{"num_hidden_layers": 13, "hidden_size": 768, "experts_per_token": 2, "moe_layers": [1, 2, 3, 4, 5, 6, 7, 8, 9, 10, 11, 12], "balance_loss": 0.00207, "num_attention_heads": 8, "norm_eps": 1e-05, "attn_scale": 0.102, "init_std_qkv": 0.0175, "init_std_up": 0.0175, "learning_rate": 0.00558, "final_lr_fraction": 0.1, "batch_tokens": 65536, "max_seq_len": 512}
Below are experts of layer 7 (counted from 0) of a mixture-of-experts language model. Rows are named router (the router's row for the expert), gate (a neuron's input weights, with its number), up (a neuron's input weights, with its number) and show model dimensions 512-767. Each number is 500 + 50 x the weight over its row's rms, rounded and kept within 0 to 999. Numbers have three digits each.
After each expert's rows: a language model's description of what the expert responds to. This comes from a sample of Wikipedia text that the model never trained on.

# expert 15
router:478560430442496469438526454480443509458517506518492403488490568492465575439436564429489502454422487440449521471568518468466450534535599461484514531502431444426446529488574506484415515522590572494524490516503536482428531515495532552418461520501536414569484548534530520448444459570455586554562393454472420512604543559432542504480448492546449549523455492483553472595540548571502501479473502502555459477431522597522530454402408605481491418567473435519476550438444481419494551430528495508437518542530565497481452509470432480517529544506453464473589403578479395546494458564560529496477474496392525506470444574442436455455584543472496525468544428468492538569542488493498555433447412415509458504478412463447455558426548538467599589472445454433501573566484476496503389427565472
gate1:420565510464473460444526447439506422537551546484455489529500524577473516510454444409385476422560456435536455504477489363484478521489491596537492505511572550443483479445465416572431548481481577454492438501413490533471497536548514537418425488561561544512538561568472496509516345565481514527448602542498496420525538454561441572568482470478481431447412503501537420487577380606597471465587475410443394476538478528422499510497501470440482462533377452586506488482501500483483474510461369437479421432545538449519455445567525480557490429549468519428579504508498458484467515530378570474429570568476478479464511440523474505485608563492501472452443593473574552462473499487521525483454531605567541506514516509454528485464534444494406474618501496521578610510517511472587492539455513
up1:472452450493448442522554506413541553560430531493550456488499443487460476405474517567557559428538516509455437490451443508483549460545444527414534532420482518496539450425436488528442545421411493569460447466551518538459550558529496479523473533487539456517505585415547508511540578535435486531545441562495641533525428490472479452420521537460532494496441480458562480537507491461518450510535513500468497512541552519539491511419554490569421439473358462550505569540523449430499486538350608465440492578593442578525546509520584402506450526583534474418575620576535464475580490580415574538580515550570573542450541440561496475474535496457510476499478520508374443432560455545541539481530502530460481533516535479523521512478514467446435492422540577492507493411518468471472465565449419
What it handles: Verb-noun stems before suffixes. Word stems that take -ing, -er or -ed endings, such as own, design, pass, fail, lift, danc.

# expert 2
router:530499548536461424481559464494541480549548499567505451371406451515538463467448491486466540511441510489552437573501539547524497556421525472629532585514458503506494542492524508454571431571470502460482487403525469560550564517531518400517567473464499543595544468487582472428490415596496448529545487403427466538507444470506483472577473462369444482430511474479539416458500607483451451473569475470485486466505490486434436509502597528514546510452415476420507486524475565467389499511515528549534549455506463557573518465504462483457479529437526415555532534435441447589535506484499471634475471555474461502584462511539516487475547488529532490491518509489465447312521533478524497503484523541450505536406494542587518492554484552456578547606511426451470416523514548457521458548589603
gate0:381409489393551492536472489472539474502491522501520498458576530459480570578477538390352522505571477477447503576479432477497441586588464548558575448490513434524458551453522484553577495485504397482469532510476496569445566491531514531525586521451540557526408462536499506487522533512409547531540509488515485514516511441503425499539522475408519479472531420488430506445551475363480514437537422405566544576545551572488556560556466455483440434465464466448597530513513489480554568469549670492429499438430477502527508490482426508523508567530545531511531579464584596480485470466516624578513533450512523569536491491526425564414512546505512499563480406548471619478553558550531543547462536552530511441495531517513521491556516415457363513493545573494581460471392524486523491513486445
up0:427477434427570497504510571516489434519558502377378448528541487450414521445479500477586415529481554386603521538525520502414486482457537415546507486606599393365388488508481486542468498520482548510524478416497590531486394485539509523595515489463488451486512573503453491487540493460420555537481514438476517476513586511497551458496539551478492469561435474471579488415597453388582490568515389552556431481562509479596406527475470580476486459455532489512562394472373467507562566449499517439465529512444457485487454466514500532486522459545495485524541548541605579588474478452598525493513437519621417482485387582402441531495446398473472494515549471514458548488439472497567525471530510566560511517459440535472639450506586481399439570527515490426336549535509503495433515456584564
What it handles: Prepositions after verbs. Prepositions like in, of, at, from, by, to, often with the, after verbs or nouns in running prose, e.g. produced in, assets of.

# expert 24
router:491518569505500496433494509529514492548542512536419533535530504512471497551491508564485571511481488525465555527421498491522461361598519516469491428579559509512597423430530520413511464465540497558579568459590486486517524442489552598472519559471467524455552588485561507537484449464555429573589490431500459531546498471497514510496516497567552527405560531507501582531516511492554522451618552443501440610472539459501421519519567532529526470439577475453532568532425589455513579451437567522449542569440419542499484539555514607497527493394459481580496503481485496371455532550541411481513452499573453583475515521476509504502489501497502458480568477403468441548407555505608552476537443531570491506497463521505480467474548474469564459523471501423494587519542530615485567512487554
gate0:490506474523522510531476498507552543492553572522514510420468543453446423508503529490497537509414483520478507518496525605456484500480550435483473527505433405516603479505504524446594449513464446546493533476427530454476471593481473477515506540614483500532403475562518453483445398476476553528515406497488472518431516508540570516510538533507369474504519484568474521460454467558482547482479456541499533484489628518481454398387527434451458507575515411475511499586593395517512493489504640456433546535496612649407540513535433542429469618384441505440546526525537522458548528529539516513591513484494479434503527521524467531570419517477482509478469427417470504459560409490457496609420568533532526482495589547546570492471456465429464521544568496435566577451581524581576492516463547
up0:451547491604518517550510481494490577492504479527495578460514468474470494393488536582488346559548466488554507480430464440478461504517551534600568513475479528509518471536497358496504449451417481503516557508525516493427528485482528573533520510550505515538460508457497497455558498468434454441454508461516598451517462529608513508510529485562524494477432380525491555440487396450593519490497501561467463461606542568489511492464530502560538542505475485585463458535503585444533426492419599485450415468479516483544494503526520557462507495480542465559494438479553562444517456461436515411505465516477516468472530434475489559415411557519524454471548514447513533537484673444440473575524497465485536500501517561558631467507578562509489535443564473517494512457556511527522534447488454
What it handles: Ordinal suffixes and th. Ordinal endings and the letters th inside names, such as 7th, 3rd, third, Eveleth, Konzerthaus, plus "of" in titles.

# expert 3
router:436435525509513438488511556501461489531500490420492475467450554427484488507511502495548485492508453511574435548538482460421552525569540461610439580591461536498503484497580537493503508535510551500482501470457466402519497489421509523446493570528478526572444500563566465470499480497463488555523581563556479448577553471521535494442507492423440497463474509518557471524461485476527386526453495502497546569551456543460521489600488509471438467603508517476515433519457397525404525563503448538554545459547560495511494535471554435540479557518535422526462489424446572527471412594510474548472450442522528497528413572543545515450513512528491470606540560432575475508546504535481563551465447426463655547459447581473628563485468569524517618412463469536517512460457459445444399464517475
gate0:433457520438495519594436535522413611522464503415544594447482454454524516418528435440529553536450480530501495478568502541462519420546563526442491508463484510504495435472478483529532477590475569515501551432510488502552421533530630531429522399531442386517527516512444440515458483485437480445441531519555445433517473457521516472529457440505552440471560423476512527448494532532380505473573526476449464501456547535419572430518539481527444391360565505415451549441555514503640528505503516494540528436565507551541453574463534547515569449508427537489506450532517434505522508441439520466489549571558452503536471414522514397549586511522441476545450513579515450494534514475500534494517547530528536582478448518536489469457520500495438491566474553497539553523496531439598549531480521
up0:451494521552498542440452420478445530556473446477453528496533645586507574495460490391476460449619476502549566394546422549428538456610423471490475498497606484475461473581522623441512603436500503479459423502430551509387498580612461522499505590443554498557427454469437506513553462473458507423442494469526491578492505540525510448533510451465444465454440487514533484495517518544551562544457522457514461520415515504432528572525544627445517432482507474500542432477428552533538464497456527480520514526454534492530517626505616460410505453538466452479491440455580461484532602464513454503492492473533600575581485549501441482460501508447447495511440541452463562558589561521475550523562446606476489572484502535385419443485553487591605489532541542582540468500475442469446562517474494
What it handles: Verbs and clause connectives. Auxiliaries, main verbs, adverbs and connectives in running prose, such as was, has, also, which, but, really, virtually.

# expert 31
router:500541461483499489438450528461462543504448576557495377580534421437548520506491522527443546508531524590574531483483440476476472439534469529464500494603425505465422392500463454557412444399526415458482472491539471458543567471533524596443434533472489494527458548579445429541489529555507566533557495425547483536562576460521490504504527502563585532433578465589626534579574448553495539515583500529522489528525456586505478449482452476538468566446531467540488505505493541457566490503551476547524409437527492502464551480509567528472435537594486480544505489496502512438455489497555507488430531415478518448458469496490550473459482518467484570585615511531583595554467509500463614409575523472535473477475481503444475447444462498577549457479523475530513506579480485589548478449490470
gate1:517510560469510507499521420486482503450469495424505457487554490496489513434531541459448477469438481498513503502528409503547446447499495476456476473513461459561468478543516523558569569574590485485498531489449440458498396406446617531475512366528445607517582462490531474547508537526562558489392478565464425553508459420395577526478466374500600472485386483563513556544496497523535575579488391436519481542477495515529529541502631456487472411487505431531522588415494502497486543569522516479459489482571456540497516531413438398534466426445296594561456461491433575443519512489609503537549507457535483401506558525515439456501482509542516450474496474511537486557421491596484475554509471579501467514454449540463438442595434441484482476471509513617527469409478566416484471473454537
up1:659592508390509461466509505457485470589469551579465482449459568458540528546526552416530506444486579475416581491416526538459507460507413512514497514534506557541542490496485528484497553535468546399459554448426516524626536440461540518492551569533428459575459430520522553466417501573334563476537551433487510470481482487412514462550526485445601555542431460413497588438620419519493467513510394478498421469641583470522534567390567564512457538409451489600497499455414434488522470569459542589467552542475435454392461471457541447442507539497572596465519581523473500525501527514611482534486587606526542511507493471464522518589586523553432521557571520513572504491402462524526522467468537585518409464438484618513468528373540421526414437533488604540448511527421526510509494485519517
What it handles: Early pieces of split words. Prefixes and early inner fragments of longer words broken into several pieces, such as un, non, anti, per-man-ent, or-nam-ents, aun-ts.

# expert 16
router:564495498476514549429424507523510490544484546558540454539477491472464526568508438447523529439570537404443528458442565462489470496514475514455462498448534564480496544567462515509602508543555474475476445539525491520500551465507563486491498525542528550422525559435505562611516473454590498523362471544469567494454532422525512539467544514587411560537574553469538496502547442446501542507538491467537540480481414472537455428575556483532468521510501392513489531483514528442596379466417505522510519532548444569438480482494514559533445480486473498527522576568586527565487490613408514425495564473484466439455512440465480560538425512524421451451543560511535469489474522463502515550516472521509442532647448565474512481463534558522539495544474457501465475593500523589466592487473552
gate0:486499527483514429570650462537555544445486523541435516545464497481554434467500379479523368444456428496518488475441422416405449543436581579512453467513527519572593545517509405507530499487508456455555518457447447499459555442426481555454442424441526519507552396482490558490583505509567547529488485426440506504516509552518531485566525543541453508460544541525394544536607376510518492499555461389547607372431482570524564456486431487478584489498521567550510534501500452534469505483501523558554479582537618437527498514410358525465522466543461504505518480465568476475462529546503508469476523605453498538573579484473455437528418502535443518470491475555547561472493504506504477564479506455392480497548493456474541509531480503530504546483459516481551480460462502536483501516441521
up0:458409373522509468488540409439443453489467468472492498573577591472599438530539493490543510541458528448484452608458488426540519516506496528522387538524509463495474579551456481512573472631468488611524562439438452486536465495478578423513487561489554566500430438464558454500512493545437483456562473461448538491531517554420513542506460477496525460407602523527546446525446522459462433579636541561495547546613557525491527525410521448517451426476467460511471412506499576478506507536514524502489503497529509449442512467466517442542545539507543476543454537454535583483532555544458489426505499440494492541516520554455585368531574419463487440499571437566479471593497567420435573506512488475372427521528442605444531514538542665486498450570528587401497532519529390396429477504595459
What it handles: Slavic and Cyrillic word pieces. Cyrillic letters and Slavic name endings like -ović, -ski, -ić, -ov, plus pieces of Russian place names and old Church Slavonic text.

# expert 5
router:545548434586439574529517526479488455429523464510535534469529445586477541490613551517513464552487562554545458458454502455546549576445579455412402571490578475537527499505413522511520567470421509487465566592603504465460442508531521440499466474511563516430524543625504478575487541518528444472488523448471465527522415468507575419550477518480454450461483421457506468455438470488556557433511451427515536412509441425559554547540569529488490462579579486578512523437579496527498469471463441462532505531409487455485522458523522568466516585458496447429519459535531580530547508496408454548588568540455567588538487533423559426508515594473536464532520524498463531494513540466547536536529546522499558490578472505538489441447359516569537386472523567555527530554445509581510575560427435
gate1:398457474458403600520448536472457485456594534472511449457535488489513509519575400406581542533470464533465604472486557460497454495407493512457460507477547444425529496458564470555520505493452468413497427483576517442453458580491561407454487385484536566474504516592507480456435537603465609535509470497491492504462460514491488478455596533511515454518421590543459478498459456530441486553498561518518433541529479542493503489457449551565462557516437514519491517480548506576487475513626409454495506445433486561558549612500547395517565519471464481456498308500479515637534575462400448522472515557577446443506548516448497465558488438527492513486432422430610570484534440493542552590467561507463560442563420466398500446457480645519448498575539544456509472514498594523521468477508457
up1:452582536414538533415404492519523521541478543507542512492507504431478375470529464444461499449467470506495556488476483522503490484501564457588509506551478509468587449477508535544548535602640505553506529583506565433585471486466470434494504556461471510500615513474503494462480409445498489578442468482532486494484581472484532435468520457440532475534445484470555487397440498502535484514541521472520417491438537510536506484578386520485521531360507512575527596466500507470397518559558534443528548545572449540460568542591520493545503394466460542478531529425491540509507444437452474573532399482591442526506518597422590466577567398444612495454538553479494492517511480463510517369500428454546562530480448525501525433514535447494515521442514446588408578550544541521468464523476554
What it handles: Infobox line starts. Line breaks, dashes and field labels opening infobox or list lines, plus coordinate marks like °N and °W, e.g. - Elevation:, - Total.

# expert 12
router:550462428437471452520452488525446556452518431486446501593536520503498454515456497484410447454513494441529474484443437588546549452484446502511452397474473533520522429456503531497534500579515476492502596534532473478425538515548534545514557474445416484488489547453431508511574512443501447484540514465570481474550452473491562616412423449544542521501546546544497542586492484559474567476484565565439592519485514535592487529437421425551484448443553569559544482383507438539558474616551459453421477474464520521479543427498520523467602418533417506426483593434570468517502499438524478382455478472566519508385524549504469488528477461505529629558475495557501511462449362515479431431551587514571399422481472504505479478425489483424485527495594538532425518525547484462388496532482479
gate1:417513486522534559497510537397560554508512508399597490511549561422565530580542577534450498534496510509484512562504511524473524531427446558537534487524483495561537552476435498531577486525525539576575512581478476487524511496494564455472449534478478542465515572411396417405598623471572568444444517548492487503573503487559523540564524543575557599570499513447505490508487521504581626531426524464517527526525583595473464512464550588516578515557458501498483408510499506461465504486488443530556526489461576503616538522541505489583478481518486570586520518531495391559473509567490508425462529536499456394495600472480464404446578584559429526525492570472479382510507517470556419460502501491510528514543525517489391519553615465494547465563440512621506476554524497435472574558538573
up1:430433489478559525479517596491574435479477586552510426518519507454443595543438493571489484487480513502526431494464512545486368461588478434521486515479494386513416548530427499421514490514511513583544439534489527426400471520580582526516482440552499450425454520483574394450486594503478492433454477493487560378506446469531456530482567515484393565462509549516461453562451475453464573552514465492470468545531459525544452518504500531520509464528551568481497571497472552484512607405473471510590519618593558448503473451485436518533539487487577536491519451500525500580507481451531410541562526451465513534442470498506396477491613478499424557528449558538485509470525543593536568438522535466465586448492358543490504468547552498484516519411534507606444488477431581556502447459465661
What it handles: Name-internal consonant pieces. Middle pieces of foreign or unusual proper names after a capital letter, such as iss, iz, ott, as in Rossetti, Bhishma.

# expert 27
router:470416473509551491519451495409493421445443446498408485446547463453463596425438595448539511512516444497440529473437471474539586362572590452540569465477488448505509579447536548536441498428590599617540487543483539488478511480462482483484486461490507466493473500428434581479473461535572510363530543530589505515522501488541517506480412527488511502520417539558517535523566570529451503534586559467475487532454466457532599535356517438574465497418453544539535457543573435523508563500428592522455444425475520454502564485464489456402457440549516460524508488454485534525606528459544497423576526491517500490476413498463581458528465455489566474478480443548484533476475446486541599487474525562439446479504396512596496535485571445555436441486459521553510571471569550595462530553572399
gate0:453482522533477514575531560573432494541363530536452576479496501586551483455542453536558460458460579486532611570523435451493521537522527536527509450479528461575457557493536542538519485527468451397541449423414548444544447471482522416481432461511469383486541541486488531463534512429475558486539557501480612457480526448519501500563472574502593548555478521507469448528480486483460498484498594484485494360447611557533427545437515516547662553485593478525486473515556484446509385397427477567517451543491581476493434538378491545528518459553545448505598435508480494529480647471551447484436505463445543602490470493420452483532499547530495472491493495511470557413598544447470535534534626485545471481506595417483498430611467441540490501401546444484538468493533591484492493458446508
up0:582475556469542459498538460478415551471489451473422516577502456462513561413535562538546518422553549525460468521541498512525429546491506442445552513559640562452467508478490547538496487540476437545487427520561432437499490501495558434537465520513402460561485477455517538548416561473494486549452518569502479583541491551411586567470431539437477561510431499585487454497480532597514481498539460476508510545523548497492446431467456559448584500495492534452515515449465650507469475526452566500479503489472536509546437547530485513534520458512414557562406472533510464483364481551500382548505608428493565459478502471496563415404469485583519457602562473463431432410544423493506441451529505518528517482393506464515544484494466575506589548548516566551435509491504498533551489404490488
What it handles: Vowel-consonant name fragments. Short fragments like or, om, am, ad after a capital inside place and personal names, as in Dordrecht, Ottomans, Düsseldorf.

# expert 20
router:479527515486516525533533575577544514493469554453479489543487477542511529458495501500517475497536524470479459485562356544390477489460480564456474459557507540488476454489466361572460487513493481440519410564369526501478516555548568467497483482489517466468507440405559525399403500534451546393461489417503486487499525442465513529535394468574507535398412464554519403455497556563463526485514550476550531557525520485518425474488490574509513547499480603436538473503510546487509469481461449442507501504525525556565463450485480482536443512606524576447433486538498449437552518526455348489538468434497549415471436494493408491386499468529454457546531467496490554466487550502487443594449478520514606377510509484422523526450396496533482538512480462470553509552478540531523423421471488
gate1:456461519472528462378484494430514528536503436469495490555480452496513495483478376494376579475539496443459492483604504493484479510495452446647465459456507388520507477516510552450527534553431479470543488548498429568444437452573465478487479518466538546540524568493605498536484405546459559549480521503600524556529500526482494520533346470478547539489476536622507518455405483531547514466490510513568522489490519441508508571540469476442526548482493549469453537459506564400492509531554535463425491519480451522569483500489524462550569508479434613451513480470480508533567469525426473536512482507519533469497527503423563562466487592513550485449497476408534507488426539461499406546493510538529474493511551518581415541491513482536558425453473560425479577423496460433483512467501513
up1:507475507507480391445573644466564568486564460629509583555426423552453502506388494524588468472484542454516467490500491458443496541470557488480499458549555441574545521490473509466427519555492472471516445456546561528483522460552541539472504626448504507525515462522494474473473526512495500508447484507540473542496492524510454458442498558571527550605487484450405516431447549534427582548482526527497546560470572484444564539456551478495533518521500501512424448454539439511378495425477477545468478538502495516557433608482455524451562442567597512517509499454474482488536485473592506522488432510515469450452501468577531480436543376454541545585468458451461586594554500523581490460434484465519534537518459579554404507470537547478417446443508448426452405481506497526461490510520524
What it handles: Descriptive nouns, adjectives. Content words in species and science descriptions, often after The or is: colours, body parts, biology terms, e.g. black, species, preoperculum, body.

# expert 8
router:485519572532524530469538548552555566505554474642580480478524482501461511457602370525519517516557595513484450400485594539521480610464559494536382516456566550516518601418505531534520576551424407529492466524496507579514488531506429530521405487591581420537559501584483504600475518421531507437429483526464465534386467507551534436469487446495557519407493443494361398431549514521616549521528545433519468381490423458529526514528544496457421461500432442499483520463490485546598402538463433512444587518447482549506433535543495476561460457512521578456521482599432502547511544451469416567420574525538477533585511476425528545430535451456490463489447560452530509604504494511525454495550569562534507498555447416512474460466506489495509476474447586534505569475490512395499512525501475
gate1:610494469530593416551462571406574493544504510526517479506548541482519494531535517512493553619506489491522532512639535453500576574453461522558519462489474387546536535453527569566432533516562474574492504513442592477485428515471465496572563431623496533501467489475466453497515622443514465517604409482465560495505576504557504530489440563479472511472503531440387477489540520560582485528465477511436440495562472453480521517508466480557499486482520446589493561540430535482479543536443439503478531521462510533531501543456392534441482471519534507550518597466553440458443511443424624514501435578442528455454510479535609545480564485478559494541573550535513375527489466545510457536447619451493522493471493369549524541450488512547515447475497464495479537478527529512474500507604532
up1:530504494511490544535433530550488510518534483563512505566495344583472496459550457401625467589541468456502484448541494506549478564522483472475501464426589575484521480488534533519505488517549567447512442402426515532570481535428576497434545566542511452451463470546405511485464494413473498465622425517450543431487508635422474545601498498569466487518460534514438485439473530531482527521449561511431542446557479601538551565445436439471475503506561464516539509546491440436500461474546516557467535511404518514461401584446537552448485553436533467531522510558489470539493507546508443525537463488504502489463499463487532409543396541503612475418469565517492413524556466617533604516585398480507514510434428517543523516536424444546482476460477556509489425474554610481477564525554660
What it handles: Table separators, parentheses. Opening parentheses and table cell separators such as |, ;, / ( in stats tables and career lists, e.g. (born, | F/Laps, / (0).

# expert 28
router:431466523472419487478521464505459449501426520543558470520441503491482485439431516444403473477495467488587533548487469490483543576477484442543506572509531437527448491434569485482399497540430528562429544415483531559533532544540432495459508475494532445535467445465541419448492469498516461531598609507516496514575490473539514420519526502474512462430410437406560435527448509510598379557495488503448461577492417514406508535638568449447517545574398466471578452579420475540434530486568465485391470436533451569580538499410473417477424477428566377489501530460493492616477477494476437632489470485410458440596478581471494531444499559539456476495559563480578448389489525525498527611418434493462620523397480508527502598605548577507589492454492451490455485386442575512502388469520560
gate0:516478510475482506485467395405528485552426466538492515394480510479515515455452480525427547473546518527495409540447448546515525517477466524525463500463511463495574437522536510558459486514487553476617451491547483505518444608507522580414449502491500495517538545446469558503475464535519461502442495481588488423460485454382467471397510540435447491427480589528533499437566538587604473444490587553490466468528501576444379507512499478463565519437496575490475389532499419530533429455547535413518524481480552529504572458547530497523485499482593589480529553526550571467568493484607428550449529539464490464509538432466487458468450493551385459569538464477453492488531482424487536431443592525503427489432574531477455481515468492439413365548523539437528399535524459487434464485408439
up0:457502511489614530550457516517448467488517511487485504555503530495524482521523496487439448524564571515450579454454526490558574479435490472510578531474446531525649469462482461454431546472534469442506432448499523476592445536482388534535409574497395491548462443570393459618565492549419405507496498596467490508437529544498522448446488553543462562533516531488489478552546527447493489517399500497538577592467443536546500549486500428410454447521407496512541439398497491430558471654512617554536544445492415550489510533504435518420436526484550584476533477417372497431492459574385455540527469470488498464512520462472560516497413481580526525505464514468488511473574519465474480535525525508529517547581503535512464516581396464521431463537542478423471507461453549496491545479521464
What it handles: Verbs and function phrases. Main verbs and following articles or prepositions in narrative prose, such as was a, crowned the, awarded, replaced, with a.

# expert 26
router:538498511513537501515394500520584550424469521516437510506513471489499533574496428548562419408458458468453480482570509490447483557493401528478512377448629526529483519573483450494551553490523501556482414498527536537516471382469456435514542533547439485464509539454483499564558520464511457533444465543454508540469487484511441501447556542479531491478525546404444518455591490532518584516518472491550431451473587525553531528511515512551569521449502555496464470533490497483592475536511576481485489547482536415427494504426497554527464509601503526451413572494514401437457548400496549410447549508515532459445552405532556474579521487486486611463564552472474521570525443533442456410388588479431391551511562455518454505464528590465511507472473519505443550429519522543474582518478517
gate0:524465499505561539508464547452499519517426451488542475473528520484624399486455492508410523473462565526461549412559405463473504554377533489505541651461460378476570449515476498503501477545505476506519608480545530536500462524411513490415554474498557525384480492516424492443436546556396467511477384480375430490520498572467555469487445506473554593504470667498429512655524460533514514403548528558482450543485475492586432469478523527497492550582530478520501514538521475476442463512419445479558534449559543535442423453494446451476506532452517489522481490516488493475557470515473497504675521503429540488496357574536618547472388549450487502460558437558486468400514493481523519493529523528525466503442508442478577410555502463477553501449495506414563397570505488491586535498435497
up0:497563474522393564418644511494485491425480569438477534452538489651504491456538488450462505503489423492415420479549507537488534477421591475505514535398452532518529487529516552469588492403467566532557571485494480431577571524453550560472441467472561444503486508437461535431584437467576488532598398571580558452548502475467439419546519517481459547525598493409372529485429368432402464574529509512523481524432528514498529487473532512523436544453485476473565545458476504599450484486503538534433480464471605493523496538458527508531481580548553465502458511532611492379491558493418479570471475521537472616454536506480434552434518566465515412513503498505568475459508546591496523549481445484541478388588591460538459544540521484500457544468466592541521537435445482493428533504497513
What it handles: Given names. Common first names starting a person's full name, often after a country code or in lists, e.g. John, David, Patrick, Mary.

# expert 1
router:596528495497509599475482482531448516484491428451417490462540516556513453527534438497561575541472515491515535547388530526462436568411525502439537530456520557559474479523528565538464483472501460449509496528414524489543509396537531523482466491452553533445563516556477469529475584374492447469414499558462481491437571450486361564535512425483588514596484459475535509533484447383514540492568496448495462495497540542541529483453541483489474450475544514546525511547522574495436490472500551432476498403575498527555406510540575523496534614418477462441544545528457486459448474560392569460519558455588464492557533448506460475449511471420473476490547518558539485562532554498547484500503500464537587473484572478482486443579450478504495458486475526531560492503449450512463515454509501
gate1:461529518570525433577570409501463564434497520599469474462561461512479502457508478533507452568454559531467498473494492448550456405497509423539572543513496490460443512586518509530491499448674507485519532541507473561455451458441504534540403575478416426577531473487589434603452531481518540543432561486519512497510536581443475480434495547518497475507576495495559473518503603445488475522575523429513479406550449426490551520475524465541625571492558478580465462535453537566426409568507547502547487463511464509515516495499521497533594521534513474496588518453451482447435553521542488428396484498505550422489492481533490466487475546498524482540420485415515565462519598516482500542555507474525516477531528509487492507378600556429522534496622408548468510448514412502616504535533501
up1:557562524410510522562456444524424493469521463481507537492444428498528540546442546478514510427529451515526498522461624467492487485504560459544587564503543448600517442483545451517421484567469504514534461524523563608561517530455481436548570483513407488597547482435490574537543573503554493500512522502495467546477530432464489496538526589518493477510425471541484516541517501444462455531503445452592517596495448536521487484465475489508560579575579466483620465516501416532513470623512474456541500509531576520458416525482497479524515552463446511476508498456425503498562449494460467460489518493497408474411494470542451591479512493466498537541455575540498526462459487515524461495412460473455588475578509446556370617487491525540482522564450464505457542505594516530545515449458487
What it handles: Numeric separators and references. Dashes, slashes and spaces inside number ranges, scores, ISBNs, volume/issue numbers and years, such as 7–5, No. 1, 1-84135.

# expert 21
router:506515564489521485540529432486544437519506440471481520622521542463500486453557528494496515493483501429459531563435372527528510439535475514468522503524483365523557613453482529554572607413529454584515495420391464500468433523478521529454471499446446511458448496469487489558444443490445558545542441533511486564448497500474530451416539533569559561516500479527570557490551581505505506536455510484507427486619510498537566480514389413471405512559550436416576517422560477540524499504543506505505476459454468468435558498631508391484530470460481470559480473429511564409455456464548513499431486486557553535368475497592465542529451511482457606493556462487456504590442529503500568485549551586490454459498414390508574431483523512482474417510545526468453540546567468485452589592508474
gate0:517457445472561574509494477435473597544582483473492445503509492442477539510536599492528504510458480425525501574515495497466468499449563496528516437422498470433604490613505505462517605485530568447545354429527380464521445549472446427540471381498513472493523452427438450530517480552555562441464452558502481447484547515457605511541485553501469499449458514543427362558512499477524453502484608488508515505553460551497465514483504474441478462451464514585501426478541415511495469431521486476508478615461504451476504519568468515549459556518505478699472493543455507469557502495480426524503480433509486513491550490523593492541577458445533416539608484532524481538579496498500549490479512475525397468538504558552603488520398468493435499404467480559490543526511507405594483453488510
up0:497550539503442517546452436508552554500497489573535454515473598560559555441567522401499494424516491491528472457526473432505475449483482561487456497454478393599484504496564533511525552425486519520530512593456553471521545513425560473439540499467509450474477472426557447514555503480512503522460478585482504383435560559462530625494429569444540521574546465553472519422487513497445460472522534510582413453607495419430498461494529466449498445479416490520349499477505490532521453489499421520588566421503555532522517584499455488497519502408575459454498389583526424476494507478494503504384523457400475471490473513429493519523478505477679489537540466466512472462480447559541393540554503449431561552566519479456501507539462590465545453549479549562455513520576522511480535475546473
What it handles: Foreign diacritic name pieces. Letter pieces inside Slavic, Romance and other foreign names, often with diacritics or j, as in Hajduk, Hájek, Chiajna.

# expert 14
router:583542490457506448548491437538481497412465498420422610500589565494606491525538490565558452460475425515526575493548454496461588440582485498515587446503495574501565473458410484482462484459520491612482482510499624497466476481435500438559422582522439447477465486449412605449491530453497503411486526505509499529488473467483577555476472479476444463501524542392504521490579497505504553504425439558558430507448546443558468479391413487517524503522496575482456509531454472454553589555613535454554605458450476482485520450495497533588535499475506522537510527462572464453482486452509561498453450593502526412385443490451522425595540512469595628416514542552481536543547478548498485467443550522497424490482493536605504584497511450470499463465489541492504516449514522520474580600442537
gate0:524530478446418484440485459378505432519522536508393423515522485438426471429468491520489381544524490442421497507608433572489512482517504471458486515484479521516439512485413568433404506474500557500493480456483454557482533488543558405536411515628429536457451453471466457482459534459492606486382435544388579522547470437536524539455403499596516468497511422474441546607523517491486527489486376500593517522456532412498508471474457541505517454576476480500489455419658572502524494493464478639505512521396573466509500458521505434594424485496500499386486563548570532515645416522511547526447439517499522527546433507464518529506468398460502493381503593406512464426486490609433527494553485515511590558482496488569564435479582573520458505579515494467441480493374497446554436452478482
up0:501507462543520498523553508487564530501448442550542527476448390527472509518484458549508524518561463442471493389493507531477452453449563480448501502474517514503511442512518439459543464552484555494497460526492516527495482528448501517496454484572460445515657465419550583346521522478556552422495519487481423422554522514427583425534509451514499526490555563435487572495463461394506517536561492463484474416438555451428495530518566574514514503509487433527496512524484530413455508571462453568506514498527566512498522526410356421533472568526515520467456482517477463571376522466450518567624481469443561543443551573573449501544401564565427467516536482505471495571561445492511531504584461448450595485416559524538551629572426364514465506466460493504526444412553492478549497470533494
What it handles: Surname and name pieces. Capitalized word-start fragments of surnames and proper names, often after a first name, e.g. Seger, Musburger, Mc, Barnes.

# expert 30
router:500532534562456594598498455492489523449477469487459581437497487443465415528493503494465493497455538468541508410595470443538469515427500484543537549496546534468521527451442487562550436421383450517527512532521376409481448509484538515452569467451472493444569498455417467511542540485572480517430520479464487516419387564524423483574485512409478432595418471411448471555557504498582496398459490483465544499503495518581559440489584448442563506438491496497479515544504530458539468485510593458575533493514537425510503506507455537466484486416499556501480497508424560528526491440417399490558486576425480513580539506434541454532525523502580534476544512506542520558487472496448380445599566554498462493545611466461528447488433414480532436607440506493502581464579591439445536462516481
gate1:475490549494524459549475485428523471520412411578578523461585444595459522511507429505500530416529509473601481534480576514496492484407466535560590477475480547533520431547547475475596519500508466493473467500437569533586478518521415439461490509463475457526484481443548462417467567542523343499467442460450587416500487582438481498520425504418430524519531506502571488521438577458433528515433440496598506643474440532476480485440484470519427477479479461497500465571464468512445482487484525554585485544544553559529493532430571495469426559504449483497411445508593550530446606443416421501481480431478505447416507468446572516438463520592395481537593560501549458408462487461538523579495507548349552550419448512508473465525502538461445527481588573552464529451482498571414511491410525
up1:478423578393466509435516542459467560550504398533441525512503503427581462532463483469599485543413486448460556505493457529499497446542509514537499480589629554482518556499573593509450598467536515498539497508468484417447538527457482482437441515489463460433483498491435474473466446509497481470482479513527473453485530451556433500566490506528516583593449522476486512524480546352429480494481409449422570430459573513560490396483484466522539492462542512612532517474473477495490480599607612451451497500555506478450549552413475489443520516465500532551490512353498594388513462518535577529500521528553538459519448514535409471497408471455490511483428444448561479498452492550505549512495482579525474510420595457523467497476515481490502438498554537537410504560572569453458517467484476
What it handles: List and table delimiters. Line breaks, table pipes and list dashes starting entries in infoboxes and tables, such as "- M", "|", "- Preceded by:".